config.toml
d_expert = 96
routed_scale = 1.0
n_groups = 8
vocab_size = 21992
positions = "rope"
qk_norm = true
tie_embeddings = false
optimizer = "soap_variant"
lr = 0.0035
lr_head = 0.00972
decay_fraction = 1.0
dataset = "wikipedia_en"
Below are experts of layer 5 (counted from 0) of a mixture-of-experts language model. Rows are named router (the router's row for the expert), gate (a neuron's input weights, with its number), up (a neuron's input weights, with its number), down (a neuron's output weights, with its number) and show model dimensions 288-383. Each number is 500 + 50 x the weight over its row's rms, rounded and kept within 0 to 999. Numbers have three digits each.
After each expert's rows: "comes before" lists some tokens at least twice as common just after its tokens as in all text. This comes from a sample of Wikipedia text that the model never trained on. Tokens count by the router's weight.

# expert 9
router:447492496428459401430519468523514540504537535594520461579476465509456519518462485513490429477486524496470419434496484586436497530521487550449483584470462519365554446538497502549517489431522500515473468490542507519480568568540562474480516457495573373442531434456473487442438429517538502522
gate0:451506540477570532574479504471409610494443488443507437493467440477490511543432562540488504513498455467534545507590528541536418543497426373436526511533454526448445535468494534491566423375526489471569511562511396455500570489526483520522575540544595570554372526511416487574511518525486453460
up0:543509545525519561574433511512482556463465470481522484454549392559572457554487493565524557526445475433524532496532487565510418490547471499500461543502449494525492567539543539436519499424561531467529588495538404489526530453570518485557601499599538551585436608444507519498462557562478458451
down0:494402458433525493520495537500543494520455606444518550480532523475505426622541435537488430568485523533535540511402455461521535468494549555548419500502518472463433617653472567544511533392518504630555471456501440447493528559509578523530544480521516497490372474542562463543477542576495516444
gate1:485500516516440522483498507560558449541591376495479422472496401479478522494497507548554472440472531446477484501547485467547489524434494564493453524489434462554503480463467497439477397403536508573519473489525496500471428512487497596523503413498470473575461492472497547506406548538533497457
up1:526553517509483588494507517543460438511539430482483417488507515419508516498469502616562443520456545435570469589542517540533496549473497454493407531481501559494548489455434507516472406510503561591566532470568569440495545510560603569515467552505566561594465465521542493441428423555493444484
down1:485532513482495550480516576530521487512484581504469450446530415498623444457415530453566499456469616487472512539374455451490463545418494510502510542537523424521524517572554487466583480416486451547526539512578511460461400439556515406484540532491565470457489529424594509517476477475502413454
gate2:646582518543508460498404495527495508513573435524509473469512433551444546427565525504526495404502579437440561534470588447513526515455504483553452604474525541444512541562477524457467444456465462503491463493466552539490548564422514506510478406483493522434562401430518551457581451381427433503
up2:444513446506538533427536565560508552628545517530490477513503525519545628457497492488587511498417456491564568478499542582443492411496467456507533546494499619427423436503464535543651475465600450547494459448504532451509569493540529490519441492512443449502470529564530498397552587470426490495
down2:474444530480549628457635544506516495567465509509507512509418416460503490458512495344408521458512507539483608495493443437461525470562500504487476462453482476525529525509478521490538591442470467577506580532501500460522464518417458492497473431581546530498548492497491546506511532529499510486
comes before: " |", "\n", ":", "==\n", " |\n", "==\n\n"

# expert 46
router:524443417479550420468541450508540574534504559490632402462450424538616517491414562491459485511575509508468556507522425523407516521459441572523499556468492512465533499562504448519554585412499471458563463564474422536457489525463560431453486464532544503471444499553404565455500494474579483593
gate0:446520513422483559593564534417478487498480535610585507395462458514471547454399501507493542669508527537503523444395501509483517513434492558626469511548597498556416464522547445549550445557535542448534537429532459468458508463430451523503519498534463519479562475504532574493464535529545568555
up0:467536472406543449574607490419469462448492518525481475447446505472479571476430469465587478612516580449597457493421480523465475530402548539682518515535471482501446478443486521485525473555482434489552613447554428517508584540506457493516524545489433516554456551521497602530353472519422521535
down0:524570561492536533602520543559534471471441559492408514418470567388454563565476520489435504468559606435471502372462548501564419509438433510599449472513483392371558493523493591483490494497498498586453445504435479525572569550507523566532490567440467538553477475527534505545526533435465534513
gate1:445535433452435510564554506504516523512436476476512426485570539474505519516502486453504506385486420491529536476504586527565468657474524562427471479563417491460560509519529383486463557514446397479546543434454477484582453462366445410518583558612482438431449534498523518567426503588577548503
up1:596563477613508508434509478478472454466563468495501530495402509548510476517510484505519518519512533489458479647434495534453459412479487495550534513360471489541453501465431582518578433576508527444480508538570497534469506529507520581534387484482551505559516478455465514526585495522457381587
down1:546531462539473410445398496500488439539556511503566599475552473455493527469510418528546499492526448490485525527579481391560562522591497504485503447561548563529522565605633473469506491630486438593558408516444484459538463469422449480451517575571489535483507525526511480440451532536649531455
gate2:573490473490462542527475450517503482446504572522543539563575413467492538557441578472536398594491578530561421478449511517510478555466408523543470496463473528480608473478633625548445522588487475464428533506393549495487480564383582432576521486510539492500477510595493594488560496451493532452
up2:409478437536558548482541466486499507562476524481509494434402503477480419413605533448499582487517470466415551514526439469509472468482608449436464527502528441518466435609461418415566480454582523500560447541567420450489482429605504576498486508507382465426495504370522465520465552527486474585
down2:405485490461451584483481459423473530509455438568553482538467545451526488503531541463489527441479446538479439571526511413554448489465492475528487577531502492435541454485462477546396504368478535520557455580483497506467473520507452514475418505504523524628427536481503485558440536527527418527
comes before: " ", " \"", " Total", " DF", " Win", " MF"

# expert 102
router:407426465503505507521542487516572514465469532566513411523457465453535535402459602512431422527525533477480491469419479513485502560489491520486459480508468485423556450508531380505556555381499565362512475525506430536429574523567522391472512426566531489434508448456385483489436477512554502608
gate0:486509450525559546471522514463481515518549552415417538415445502613434462533521423443449464511489516510525529433548474527512532486471562413443457443475497534517454556554462597498440549473499561550507621502431496454533529486481692525532501512497470506541505494487513472465502512508493529603
up0:527501459485591511521545507448470487529547555474451520412450492633455447509464436450461430515512515571545583446525478519483452484478535426451398401506479507509500559541429579482452504484477544526561616477470468460521535473474645522513491571518437540476523479499527514467520486482475545588
down0:459467527487444521513513473523576426527615503631548504520635523457521472397560511491450545491493478464462603490539476557522498440541590508598512486482549501545474556546447421493545406470478537590601454512485503505461667445446461466520457533444512482472472465490583531578530415443513514598
gate1:529590486475407554554499495494561568449558486505499518538475518447516482465484466528491482485594447528513462537547398524496562458533525405549451569563514445441575561565592541523526587531455487429479452514557577461503417500438500495434527539570502493508448500453444522466541497423477471520
up1:465465497401550505488551391389494458558553573442586517452499510479502469545530515460538530398527478385461559446536450407468467451478406538421529517521458509495508486424528432544495455532452553477444541491497440580480431567505434528537450483541494505515550552430533499637529495476514449504
down1:507508434524488518414440486432526589524492511554505464442448448545459423471469376415429525513553465472357504427498495537506567542501448496451526503514478471463483450534473546496561500551502503447478519444474530557563497473490468399521485596515511464461441418532470471465450486613547498481
gate2:429541524481593519549478467566594630452497367520482551499440481480469501433514560443504519547416462480483422418484504471519463427575551545403433421463460429456464473495532441482580485483488429558553477457520564492536542531399427439509465490486516563491401441485534475485454439405594403492
up2:472542467485575475585479504568607639489480437487501522505481494511413545493476594417500621552468491479517446472489549465500375449569491468378538481484425411456492445483483413479584459498436518551562464410563524498571524489450405462508531513485561546469405467475502435502480435353554420501
down2:504453502523520476579517482435460578476482462496510480461507508510568490449581608429487491502563521515509523382462558490426568449450612475510530481560542494456538483573458544453380525395454493516392478549484537527556555453483463491446535575455542477507517534530474465494481485582503404569
comes before: "-", "|", "==", "===", "The", "In"

# expert 41
router:507421449411500517483563495554544515508484529507574410548430436469637524471519458491491455521497528524498501412452494507457531557449400518506477555476427530515597513550503477616586604447493520465537407598503398592479576528499532457508521460505559502464523467459435541439437479505562451544
gate0:470483427499466595613607542503481540453512599504409446476464456527527453552548555512528450493487517437423435470493545483554588523488517476477470519468484559515549577485460457530549488567498526613568541527490497520510523465485593596551475456399631518509510545453593359512570521549492504600
up0:540540564509529360496409517478550417553434451507564506533492506495478518547464463462514534504530502526577535535463487513501453500494531480522497519546476427499432442539545475446478432520548559481475431507475465489438485533466447430509567535555371480504483496564428584491476445447476520427
down0:414569510523525565486523492428460440474479593605479447481494565590557460574452514524499403510524493482502468510470470425493462544505496529447546422468520488470610571458455461514558584499530489486447512496545521517460523441437478543515487384503523494402563477528479514476552513574464449381
gate1:553439502578536445422536529545444503507478453525598564461530369555518369507442572486703597476574431504502522515441533612366515560502442577528520511529506566550518518510498493521528438534446487474572523582524471521518521479489456522542425559435452468491515507463508527522569508524587499511
up1:546394568565520481402499517544489497481471496459557502535488432522473348496456496567671597395512449466487528530433550584442504548514492581498462473474506574582524468468485508481474390504426457495515556530475479472440549524542452530512436559520463451540516490479477560560520490573569543506
down1:466584573461567580508498528439420417518546452590477432493492514453497580441467519578521479463581550530484569495511599482526491451541468486538612586483407435571496482505591542592516550470545450522485552425500422534509537609403458519492607442552507552536456560512411469542397391443517552439
gate2:573425400486567514483489546566521543522481552600414369496571534534493486571475469553445468561459520472514476568502487462568490575564456521483525494516515516477562484527555560561443514461386538526507438528590521465523461497411531405486424464610415529480486546467511553431526466542437436501
up2:554449406442545540520468523529553577542501541559445358484530561602486511494455381555411503531456617528596535533495497440587436472580517492532551433558521520456506529511540534504427552451408512504539471528526515509524480522424582472525421507586496524508495543535509544466531497565427419437
down2:547559501510524525423496438547448486389393568475599514478435488456492462351553521453492518467591433471484640525431528451385488451456387436548533432549490482546548477479565457486497427571511469536507566475461518429440477490501471504548480462535455482478463554463436496610473418505434471518
comes before: " ", " \"", " The", " Mid", " •", " A"

# expert 112
router:469494510497541418404472491541515550500573524536526412576491491475469536492479467472530441512592543505504436422467436528489533492497516584441435530491485525386591456532552544575532518427464580459564451563533467516518559532541496466488437460490523460436518460483482478491439493447539510458
gate0:470515444476562436590439467536451500507517475575541450585546527525497416583440492549471395438552364487550559443514492522540504515487496485459595449464640393472549478560444490452504528459451566455470474508585399559500547547464428400474528569545442537408379571457504521489467484510549557465
up0:489524589527445457579520498498494489472454534521571365452441536489494492491525453517481576518524563572475531427489553407492559579517429436570465411502517512584507524499505554448465509556551424522532550477413415525488620511494559644396494559425461423536550502509485604468543457464460468394
down0:444598637454568417374547513495530478511504497484571530499442522548479451472501501507513475459432571517467397492465495421532541553596530422480435528589487470530481515500434540434550518518506491531518503435487492498495475556438490464471449486389446523483570488530425527579549437405471546409
gate1:543430488456451510485446482354474478500506445502573472408515478526423537543508549485475465594515475480429454456401492442455581530498448499472448454468479570495467516427525480556515491429493519490640479483480534453499531558475512531444471492412486547548551544464478480535508520488461481579
up1:460520468577589472482595545613501537597540560541544482563548482498587514479490486453497560470514528505505466577543585532520438493510444513519605511518479428515457558601427509469471545593522438527414455535536529543537538513440479470519437560621489495485461438560581494550488500493523469457
down1:477508503449548589416490449560454488492539541523514516584492563501517455506444439456452492581547482465540512478491530511447501530475434451459536516482490367570517450567615489560616481520479445505489563431506521521470443445395436482503544489578431517516487402520422521475541477557484501461
gate2:490524517418530428481513541531530500427517507470501452511523544473467434507468491455544522530485600504435515516442513542504374526500599420435573506451497396520398481518372442503450525520537476458590482544461507535442545433558559473560507535499510501498506489521521553458433463499486466526
up2:424548434529479571549501448471418549605507458484452540492539509508500462470486513501427496488499416488619522441582502552522566495492461649538447517570487617472504547503589572430479542473409516524483510438551509478465424544555421531473523408486492533461512509433584491517499515460583531422
down2:589482412439459581507567477502515479494460447547519438511429542535537483461532451504547487505413538519427531534535537531455515559446447635538607508497454481465517544486498457520492525631477458432563475501482436491444493448537491574400577448493474531429536489559471425587429528566551441379
comes before: "==\n", "==\n\n", " ==\n", " of", "\n", " ==\n\n"

# expert 75
router:512449489477472477521440503511495500547556482466562478568411477420557501523425502478424480496518545506452484440446502514464522547447466574547464494485486537366507526545517411593549523469481572508549438514500417512529485462563506495530534482539550477435499434503372529538457506493577473496
gate0:466540529414474450471501478477482523519439457621496505530492481403419515456470413526496510560574521482533493439485500488524551551529457540580535448528569471532487504478535538487453506517549458513505583511606472399549475554468527562472403427512579503537552431540500470570443489482366468505
up0:526472455521454525526522578487490457487529474390457497448524534477627441534492629438526518495444545517565557486543521529458508488486529466489459523496443482576550461540517481505480512508438455554504459507452491529376572470558454394539594554522446492487493531488497546463562524525577590484
down0:511432588512468518475449517530504448432511548574513463515534545461520484433467480526535629468456424520517449578503504456459485444476606498463542521506399556600538525446485554417464511488502505492511459434582621474610607544585550532504501527454430590455532519557495506486478502486578535515
gate1:512530566545453454528468627487495463502470478501532453419418560470495507432419483581533521594470411440476587531495483480464498467556498530541503490482472486580552526629547518535496486530500561543555533512512557532504515403510542454429482470489449557550552526561409493514486483523590544503
up1:510466562571456504536512512448499492513494485467536499458325553571515557437422559581536553559482465506378571537460556518497488484568448533526514598426503465545486427551491549481435597496476520485476583486484606507459572434443586370397473408499488535535509578426444431546508465504519522434
down1:507445513519570523532535458551552501563524545463450477615479479531451517426572471545491556563484455483490506536480544552564462599595468550501466530603506506493546501507444464469523550532460476525426496527502436480510564546434490442526557561567555543506434517533532542495529445463549412468
gate2:468492519552555546456535447528421564558415575451470503458518477437447570488506495390462490482519436576470577513450461473499516504497488552486445519556440508562436516559440525551473486427408419458547522478497441520448583490484579495575535519564407519599489580447611380410508572512571475566
up2:483498579465533549467492493530471536544474563500417540450534465439450489472477499389460484494510474623475504491487457409463538503460490541481520490521466513528491504610436459578472434366391449517551491512460494474424577535574538497578490587460448577532457575458534446459439549561575442580
down2:434426465472496527573498482527488442471459505486536494502451527571459548494544481526438505516520529438448518571461488542470360448583550553495597503450513530455407490531547489495469378467568545501434425403499417464473479506505385458470507525456524581415533494520506489477521471565490534485
comes before: " ", " —", " −", " +", " MPC", " ."

# expert 89
router:499451436478520501457443524520467557517435553571481495604425426444491601454460567473490475461501580601477399475480378511423479551362499557501446517438466588428509478490500402569551511493522459519545378523501504563467566496539521432486522446531503514485526493469451514423496459406570484500
gate0:564490498519617523509504533531598502518491508512465452537497471519403505595552563516548475491461507553459430476511503474552525394502496523450556522428483530474492592510472510454617501519440494472431454488576470492454512436516501446472590471469498528488515516469511398462485533487549619524
up0:565456534450584524510437564472472485528489441469512477564420393476422474558643516594547449517478529590462528452498491436510567575512481591409493490423499486532494537527458454468566531493444487458397420419563533460459478384497503334478553450440534522540457495465548511540406437521574591503
down0:496521494453598408483568508530527465490540492454598536486455617496513507443481552568538585517510451494508449588504497465450483553498499481564561443441486369385464424459593525529479489473494473470450590497518507489552429477426489457409450500559466470517504494600546580482548460454467516458
gate1:440452543507417507547497547310528421488488523516514512449436460514563533491496582476555539494406483462470426608511433492521411534557519584420555555403480535450504477547481529537492557516455497582490556545407505444528521585517573457601517476497523542518437448573552553534476602462493475525
up1:506576472523638489528538510603466528493475539406478489570543580537515514444515450514521487531574497590555507378473523544449565432455491438500460492619494427576583492464482517524531521455563534386478477527564455522464472442415415549416462530520465477520503542423450495515506499516554538452
down1:447512495511449473482552434388509465462560477507454531426483431521500447538452569517536538495437558542529394554475516581449581570594440432485475469512482438454534594555543523504432512470539480473507507517543477427440472441454501514522463488600416574566430558473364489512400557529461493570
gate2:478555534494591563506375563575621502446397571445479592544539513511495461554544556579562556494529442450443502508461583449417500468554527486582463432500569539488518424550481429573483552492485516517458600491575484522535556556583456452488552529545511514480528462503465555509520527504527423575
up2:579553458475548569538489480527514521489463531508420438535558533482499466407534568538528553506478514452542442495423494469467452399532493637503517421555448512543433546461492496472449479516460492464510562501580552469420534485559507454504500498533502525432594426533541539422483574547390534500
down2:428464490361591540464557458443574523509540530451485529429517530507357480511508563468535512507513468436472516429490561450411535402453477532555480521517546496561512551524396528472416488488532507418502438461536466554532528456481521579515423486518444556517508404461549432450502478469597471600
comes before: " in", " to", " as", " on", " the", " a"

# expert 104
router:469429506466456507525536538514513500526484521555536446548375467459589555473500540527402507513623535479398518479496468519463491564473454545508488506494513462422517443485551378568537472496439569467609459572513393515450558529499562413510497422524503485456489461519408488487465473471498490612
gate0:466532475536525486470516454499436537510468480488507521560513395494557406546517453501501498513425532495550501504518588474469481549540544451536458506576505460538421495500478485499492538487584463557456512569500497559416510492461386491545542544456444479505476526510512451517455546571515417402
up0:534395465402512519553529554510512579469488495499552628486567403546464505519511556479503511464616464536507476469497500516535557464499455550406498533468489485419500478556536443517434393482527586434545462499469470562476467502594541603507484687394494483501514540490510472442543499546398468540
down0:503582544597466457488521439457493516490564488602483459435486514447425502458483478495455495501447539526447509515496494522566481386483438501604567480546556600565450487406510459514507541468477463567525465480542532495471550557504497399518448396485556574461508460479498487492502555501479427592
gate1:580589485404511475538637547429487501550432533419457469506454568561470590505503504514547426497522547551425464505447434477452500541567450570560504528488542513471572445548510440418450420496497533497494511564479557510522498499493604507445490477473541522483466476532578428501467498478482519574
up1:490602498400482512594616504420491498535446536427511453469457558512503521490491546519548448466524493450506453508529432461498539559617459460545564474504587453488595509450410480452485470508476451555528594584489518518449456531479521521389485365464504568448552536565516382563515547499567564550
down1:511540545389484464491506490489456558435405529505438446481531513505510462518542576564550493441519489424502505502417548453490466513569553443498720492588614392483474435501523436451487442448478477520461556578450578449491470564460550539458571552427482492608504452472559525446576551503363529556
gate2:597490489540458499495496501534476617477457502493555534487557436368560420449417458426496494524504484495517548512379564570559556535572519505503513531559481503488427561573555547447491548523432443623549429384542458406523613584486489479407506469560432626424461442449521485551464515435489485426
up2:573450532557449503497529493455449581472470492528543509485568500483563521487445422457577497531460546460506592404463638559592465453552578524410503516498460560447485474544561520448520522478509533545550443378546463468462558531462495516493489497440453594450564472445468501566542475497477459432
down2:523570521470538532574523606509549465473480391464433581527495456556552598450485530508497550533496364537497512550489494552370490455599551575561593551604589518547519569465488380487469531444433471551497465551460480532485438479456482522499532442516428503505488407564544594537487500535520459448
comes before: "==", " The", " In", " He", "The", "==="

# expert 120
router:462513438411509447459480482519521483517593524547524463625480456503519483436486461440493491511499502494433505440480501486428525525510447560509456495480430544493585473510472463585552454378472532456526526553571547504514507449576457518565543462506568449432490487402521480553427468451600501525
gate0:542493538452508557469518392446513410597453505510497403565456487413454570495494529562518444573518402555619501425516443469421493461479501478440500602456465571498462468476519422568512522486442559548544534562482549465547488524581472409422511531510499476558513447435544495498546527473460333509
up0:523453493549502455526493627509456537446513543453489518449564496563570436532541468452393530455432570418397473588474578541506487547542492566527512366471549443527503538495488523488473499554551417423446459451554474637468485525479558601528375493532531536392533494485444470483464458503441587436
down0:502496464549552487502446488554506481472629601557550562555564468403491500462518478532525476481522495614527500563398516600402472461517487498524455473474436394423602511508474602486544433401512502505538511523478469527516547426442456589496517573398574509497507502572460526464490535516519448621
gate1:491460497399563502545492522429514525445532457480526525460548499483474516519505432473481482507456485479548513543501498515353444495526504553434495470442469560479537544533513564562533459549500436563475565397544428532432489433625532573556544540462505533467459522433591540478522571562505470580
up1:569552496567520493503360469461486474631517548446523520568484540461460562412492489494489593475564533506507477489412448556517490608588471548469570530536446452528524404475426522534465435497554549514439526499516513483518529415547562484482420513499518554532480473472451479554579465443491531478
down1:414448499459416498522477518493577497540478541414466493545573466527548528574480510459455460530606479542466486405515454455455392494520412520512407494394564562486526516456491478459533446412520512468628435491415479431451459503442567535532502504502581552442507519555455488594499554407416499403
gate2:504400513484558459501412542567482475493586539509466476469541514548527459447592463522425478454459559486578529577493482567552492476447456590484455486522500532485497454508504480386572500516521430484529619384513455479483505468501493489535529539442447537584520499455521599543447462525495467464
up2:486470434544476493512512484522400463338559507500539447629434537445444490444474419607485573486496623573538437475412487413415511557472499506562533512495494447497560509450527575559482457539470481441541513517485419505598512505430507526537547496445499486445412491420442427585474522546545543432
down2:511570414542522508413523539540422532484570549447481583465486503515426484507554521535551440528488478504522390537549495473429482513527522492639545419522442466424484491460451549420433483555497452464533649561472508379521466528470467474515548490475571554471446434514433447488566534532583462678
comes before: "==\n", " |", " ==\n", "==\n\n", " ==\n\n", " of"

# expert 21
router:509429474509485482504463526514557556446513517503481464534421471463594540493392551485441415502487617513523508433394495497496579536456482600500447467428459502463553444490537469569530530501544530505560460533543483524495474471563484461471509438481574485463458447549417560439394426465636507537
gate0:555447550525462485465513527601495502488614471521481502456570445488371533565385536500439419581499437529458450442479473456535467527537592586468493490491483525547524427453533438555494420483481511561518516443522436465483366451428523529455391508483429504487473547570582510468431498607524501570
up0:484518559404488456516536528509431429472444554523463579521390454539490513523575581543506634418418499523478469471504517568446491493511518466447565567465456623466450438508474490501458470489476507456411420470541487487546539469585464486443495505568445483547546406470379503399585502409505393503
down0:548435507461413540512496460525530412443474423442553513495465355534385649614537498528450522379514535553496485525530481516481480534531480554595496415426492536577546568454481499574454579505477487500542485579465456564497411502573557534409453442528463447509525540540499459473467435545567420502
gate1:594498474502444443487437472525476479503507527478404473530524553491530508437639446552483536496388508495569552507456505493463540431468557551455488584397493485520508567422484527531564528535573530505534557431466520490432509498617490487541569496554395557478575508379566538431496427491412516437
up1:484506416456485437539476443517521506530431552503487536491573457429449529412597474470480564548365542495473511468491577418459404514447489625513523494497411458547602547537499482531587588495507515522457511518447571528435456508514418435448433382497545463549514522522555447506409488425445450367
down1:579501569518450577534586489578523526461521550452434415550455467469525416512478422471566422482424570506505514509472511529443560443549494382529467512459507543642502483597392556448434483564502489482461602487468600440487465478543505511498475617479536457568452545481557484560463613470456479476
gate2:524608448519522459478513575500586567486534522531437502533469603437441485452465470522476556459564520512536380512489471465480615468530555494479498438562476435498449520457519466584600482573463534600453563457510489456471509550449514599510468574487557485477460449506502510487592474356468429484
up2:487405551490466398471398507481496478509539612542628490448461477545494508549623538584541559496488516529512518422408490456433348533588512486539452533426433520488502552581527542547506541576475524506529474433482461481485514469534436514433516552513535572573520514478591537414482582541474539502
down2:452393588474550432441544576598453513641504493532486550548458474527567568476506494539531545439529480540521443521511520448509448477529436609522475457480550447452481502533459533534445460494488448486482471497497519507450503613595467551501522529465591487498506461551527465523448548528516478494
comes before: " |", ",", " |\n", ".", "0", " ("

# expert 20
router:425419488492562507489529502515461499510553594528509500534352430490538523516404473493464520532553606532468473501479419546452517550465439586519490559443458482438523491543490472632601547516463550474530486485504480497409532545576502465517469444533551435432479396461408503529379459449555435557
gate0:553437429540485507504436473510524556522472451470554511570541506545521513480515415449516452516472544520558472505528491475483520447514434484489544546559518461503507465527577502428530571543451425420521610552489523467561541531452601576468395497521499463453567466501333525556569441496406530467
up0:484459614493532551517594544480466458477548546514531493417459447481442587469432578573447515429485425426416524466488517467526488578495557531502414406460486550431482577519462494541431423465537587552416366442494538523475478503523378422473582482491519569486503553497619527484469596515589495548
down0:427459520527441539498475494536566464536537522445624486507456571522455482476450494508522403640514511601505500515439514481508546468473520447473583486502470498585451446394579483496515516544541561436450542520475566492420552483527451505519393507528619424546577513539478488501637460493496498495
gate1:561452541434393553500521469543563526597463500515541500468475462495506493488424467556543501521530540612567499506535609523498533465486490551484455489440491515571511446543475581522557444432480442545489492519463534454532447436380450515503472519607506464637472606553534494522457505481538467519
up1:486490456452462435532508468424574416524503563480506499542423494410516511524531507401571426490461442505500519468523411604506403473574434445502530454537488483471528553436530456512422479489526528574522467438580509486536484475543407558559544515457511480497535460489465496466452583467526508549
down1:516447592523500535537482470519483448439466653433450552496435477555511575423542477512530535576535533546507542432568487508494474453453528577598592519522468479525506437500421548514527493535547510454538463502500553542458523521524467389436612458470449576499457439454434499540497424425564508499
gate2:481520587544490457466498496491480562598496568479438565561474547494475505521459521524390493535503466462587479433542497573465505506456564470457491441467394454510477400498504450527578567431499461456586488538551555504524468580503482573544525510531503420556474561545538474505426479466503496524
up2:475493526545464435497521489528492512566489592480448550533485517546550420509413446425450515497435472440515453500553496535445463483482513459469494427437405417504530493488482501537572552464494485424577475480537524518569490581496517606563530583469557410617526531533483469518472536443529467524
down2:534511497439458581559517571455514546502533506487418487448523505432503425509421529500527610622607470404449449358434579517488551539456506574479523619494495533458563483528498611484504511574507473539561617603475493421538492526505496431464427487606518529492574478564496459578564428500489516400
comes before: " ", " —", " Candidate", " W", " %", " +"

# expert 0
router:452448522476490444483509505544538512497591522491566483519428457439575573491426488427448530506630558529479478507459403595454509585491410567455473528434517437409559498533516488580554521473507514456543429526484449501516479573572563399484447513555567432486495374518436508498414452456527437510
gate0:498518498507539597354513510443527579506478434571467483440536535509535541430515471460531547509491510472624547537504546462456541534580535496517590521521502511513493541544581445487503436398424505516483642500443482631531505511417441482620503507507438461442375416486571495544424496495555494531
up0:503496558479532598456508568428525624537502455489442583497528520587568503535467485431475557476468527507608469467527541448445463539563498541491525506452494461487524542536424428508489464422459455521449599473463525565544537544443469486555439558496480536383532454521508556607443546510503483559
down0:513547581518382495486504559487463487555566497569522476476510524589505607546421524434512481484522388467509443467506419531484542515632453460616477528486581521428458528476522495481399528511483567565583495546489472524497499439527535474492454562512388600496507496531432496464540549549547423518
gate1:530510474350483586512547499434521500515579556521457583538491437516438493484433437616514388518508450451464491521546472613536443552497438499471519515464431558559378544427561563548497563465496505477573496451484506484392471504553592496513436480460525464497459572574566485502597462493488609467
up1:504524494397532499516450522498500501491554580532436522517468482585498561455444520570472516514543473469493429528485499512470506469438531527463512456539486499513484596511587502412488507486560495521453537522458513488469448513497525545495494494396490469390504484544570447558620508504470591540
down1:533448443508382468506506465560532497560509545471401466487492424519461399498481485489424515524584506475443576534482544450422461449540502587501493557457501454515491554527513555486397507555506569446554492520500513616479518412507477518483549509523386479489505420540515392506546468434455467494
gate2:390548485400462498472494472526382429585487531467473506535507484520357477405450515428497583389477490451471579493462492454517542544526509535365424418467472479552503479558443585451582477456525525572537496428534568538489459482526515430579372529488440559538568537600474524445504502494395499514
up2:607380538617490441424516548532617508389546504503550478401408485428565540579578462520518433508539509484548457478465456553482533449495414392597562457562479511507514486488483405509482517510466533409499529592507466493477551504535479570478567468416562475482420487422514454567494494463541501422
down2:483485529567525466495587466550529497527504423496483557488457520502425487471453486422495503448485558551473375432487523504466555504496465419495445446480532585494590523447474574441528546505471434535551399446495542543440559535504523474439516389452445482509576485484547465515496515548351470503
comes before: " ", "19", "-", "born", "20", "18"

# expert 98
router:468358431556455464465467580526515503487505574594532476503401397507627608443506556494454482501572538529509476469495488496482539618440494558457433587455448471496507525517485472520494519537502517476564449569498465602476528537502479460527528451555518549474412515416449477511399494499484447509
gate0:406480560515483550496502406448441537536572565508418562395552469545455500488491517565532498511511616494521428461460409429497381531571521507508465556435511463533495380522475560531513396490425484498452560503550527524428443516491468503441539541469531504561479526437382555491493489543536499455
up0:533458384445510459506588553548552494446452392461559488534493557383526500536545501469475463494502464509443565545611587607510585536475493488513494429546494511463514601464545461500447487506474499495526516528482499450505580483556532513620497456500489429492499452526583454500518522478465459533
down0:505472554522564537550490533500476489522622521491514491542461516620479511438468462591445545495425478510486473479436502481544527505496455490519486542454507602536499545453579529577585562457501502502520419508503542595482515555436393465412559533392500421466567520477530482512441443626518536561
gate1:475473429416540448492552573609507505552579563532415565507474486502487446537525478494550479528515459544487479561494528525546570420479541516497439571563467410462464504506481559466574438563505488491440460581546500446537528509501468529552530430534544527483463457484455505515418497509480479470
up1:506545430453491432521547537505453539551586584498434572485527517560501508539540474535566495535572514494503442527483531522538599482487554505513398546612549424461482512478556483537527501590524453447510407549523530432510528466481514497540516430468476469513507462502519487518379522466427440495
down1:580475523508500489470393377594569595475546511484512540498510540554415446558451520437501620483544543505513483449516587490548565494504496549560452402459521440466547541501527465496377557493510539462572581489465464498523512509457538451544481448407486526564471458518465519513514463602463475541
gate2:443447527536552576411608465481454587535520575449456500543485501410546408599548525539404504517463494564454462553572491521552601470504446473545477502526417549421571529540468471510557634575490424500476548441584461484521546491462471506588469499527487429570422524447474491474552482514466517498
up2:607530518469635433497555519575546539441461458543481497399475532492477513552511493546497559499492529421481543521418561437504546562509561489577480490516525490488491420570413566498469476426463528493515356579424488544446518547555441613516494406553491405415544523576580516467550575528440468463
down2:576424571586546475520529545555623534483496497445488455482441562446623476461501514508468467499559478614492399468442471519470379489475384523516470460489449542462520508510484444531544475465508525500541515531500418436424503465536522531498553497546646446426464357435557501421503505422478402543
comes before: " The", " He", " In", " It", "0", "5"